Experts of a small language model.
Size: 9 layers, width 320.
Experts: 8 experts in each of 9 layers, 2 picks a token.
Training: a variant of Muon for the experts, 644M tokens, 10144 steps.
Below are experts of layer 3 (counted from 0) of a mixture-of-experts language model. Rows are named router (the router's row for the expert), gate (a neuron's input weights, with its number), up (a neuron's input weights, with its number) and show model dimensions 240-319. Each number is 200 + 30 x the weight over its row's rms, rounded and kept within 0 to 999.
After each expert's rows: "gets" lists some tokens that make up at least twice as much of what it gets as of all text. This comes from a sample of Wikipedia text that the model never trained on. Tokens count by the router's weight.

# expert 1
router,211,159,247,191,156,195,196,217,217,175,207,228,177,224,205,176,196,201,216,222,188,156,166,233,259,186,185,176,204,252,220,172,164,206,194,151,98,176,218,194,252,215,161,237,159,224,189,178,159,203,234,230,196,188,270,92,208,233,230,190,219,190,130,186,221,216,178,186,235,186,181,219,246,222,227,206,217,188,236,222
gate0,180,195,223,212,212,121,165,190,166,177,235,234,266,168,212,189,210,188,197,232,227,225,213,203,208,203,186,182,253,239,171,204,187,222,175,207,190,220,160,213,226,216,214,153,132,201,229,134,140,202,181,158,221,242,227,201,213,197,209,190,131,186,172,198,184,224,222,205,235,207,188,188,182,200,134,172,199,236,214,199
up0,163,179,251,225,179,164,191,191,192,233,217,205,189,172,182,233,170,195,159,213,182,191,234,212,184,191,252,181,217,238,187,185,133,185,215,133,139,212,217,192,216,209,223,205,155,252,186,198,153,183,224,151,227,188,217,223,171,205,235,258,183,198,211,154,201,212,221,227,195,192,184,163,184,193,192,198,155,220,259,188
gets: " |", ".", "|", ":", "-", ")"

# expert 5
router,150,196,222,180,222,214,229,110,212,190,179,215,190,184,192,228,203,180,170,230,198,195,196,201,223,217,147,201,167,165,218,222,222,180,247,202,218,192,230,231,197,185,176,185,175,232,250,203,171,155,205,198,177,190,196,228,213,236,182,244,170,188,211,243,220,196,178,239,218,209,169,195,225,225,233,211,194,172,169,168
gate0,208,215,211,192,186,205,241,216,169,237,228,223,175,157,194,255,230,210,203,223,198,164,195,232,165,197,208,215,186,192,154,213,184,173,214,227,179,167,185,179,174,178,198,202,183,229,194,236,190,173,207,185,216,210,134,166,191,273,213,182,217,185,200,138,263,169,236,169,202,186,169,214,160,293,167,223,157,157,190,245
up0,184,199,198,239,176,243,217,213,245,225,149,189,188,155,201,131,180,236,215,203,273,203,148,200,190,180,224,217,218,183,203,261,209,230,208,236,188,210,212,225,172,251,246,177,198,232,192,196,233,239,159,194,189,180,178,171,220,192,168,216,233,215,204,203,173,160,165,181,209,193,174,183,214,164,217,179,274,230,207,190
gets: "\n", ".", "==", " \"", "===", " "

# expert 2
router,189,231,186,212,182,177,147,124,182,176,188,220,205,228,222,217,225,188,225,198,209,216,218,263,215,232,199,218,191,208,206,229,149,203,202,209,169,171,220,200,266,218,211,193,238,194,200,194,186,211,230,144,255,200,233,180,168,193,193,180,169,231,192,192,235,192,215,172,207,235,184,196,157,149,210,224,115,196,201,204
gate0,199,262,225,200,250,205,206,222,143,204,170,192,203,223,232,171,176,217,166,221,152,270,219,191,164,233,165,173,192,169,171,162,222,206,220,210,241,159,194,186,193,240,266,157,198,193,227,196,120,202,203,175,138,198,165,192,194,156,157,202,226,159,200,196,258,219,173,239,171,207,167,169,230,215,163,190,200,222,231,181
up0,200,201,188,233,181,204,250,195,219,221,179,179,245,276,221,133,191,147,165,231,180,198,217,136,163,141,244,189,169,144,170,209,191,188,233,215,202,239,222,192,148,197,179,276,217,194,186,194,148,180,233,147,187,158,159,189,210,212,188,172,174,216,182,256,226,233,177,209,195,191,260,213,243,195,180,203,222,173,156,156
gets: ",", " of", " and", " in", " to", " was"

# expert 4
router,208,196,228,174,195,187,160,186,248,196,233,208,201,195,187,220,240,239,210,195,209,268,190,197,209,215,212,147,170,221,231,196,212,131,188,184,239,172,207,226,194,215,226,221,250,171,240,193,195,194,139,237,246,217,182,189,230,130,206,180,166,270,166,218,218,216,191,165,202,233,213,183,211,156,178,213,114,264,175,236
gate0,150,180,208,172,198,224,212,168,176,199,232,244,211,167,181,203,230,182,236,216,225,183,197,209,241,277,149,210,231,205,216,221,218,178,270,239,161,195,180,240,205,114,205,208,196,227,185,167,179,219,219,231,257,220,208,116,235,195,184,189,211,230,233,220,220,212,193,211,215,242,199,236,266,190,160,202,251,200,121,192
up0,217,193,214,199,208,204,196,156,227,209,115,192,217,183,168,231,240,202,250,190,205,225,190,210,217,163,178,194,199,124,200,211,147,195,218,208,161,193,210,189,239,186,202,212,201,220,176,199,215,221,195,199,175,191,164,246,234,218,186,143,229,213,210,217,223,187,177,177,192,163,184,183,176,187,258,267,243,205,202,196
gets: "-", "–", " ", " (", " 0", "/"

# expert 7
router,202,243,222,177,229,172,166,157,202,170,171,238,246,211,286,193,195,221,213,191,217,191,176,236,230,192,150,259,197,192,208,140,176,182,184,173,258,154,189,212,192,242,238,137,238,169,203,239,135,188,190,188,181,289,217,249,213,204,148,185,197,202,226,201,145,159,181,201,207,160,192,160,225,289,204,201,236,199,222,247
gate0,213,172,152,228,191,221,216,163,270,221,225,181,225,136,148,198,197,212,198,205,160,189,222,200,230,163,186,181,197,172,191,150,199,247,253,159,179,210,233,260,213,200,242,181,234,184,218,268,193,153,216,149,214,198,218,222,218,247,240,185,165,213,194,188,205,177,261,189,134,230,197,218,168,190,156,173,182,177,246,208
up0,238,240,181,181,221,186,207,218,123,140,237,232,224,220,195,235,167,206,178,211,212,194,180,179,153,197,219,202,183,207,233,175,195,222,214,224,206,226,245,178,171,140,169,199,224,269,193,229,151,192,217,223,137,195,170,161,204,202,194,195,183,179,190,176,160,194,179,274,246,203,216,148,190,219,189,185,200,228,195,180
gets: " the", " a", " The", " (", "'s", " an"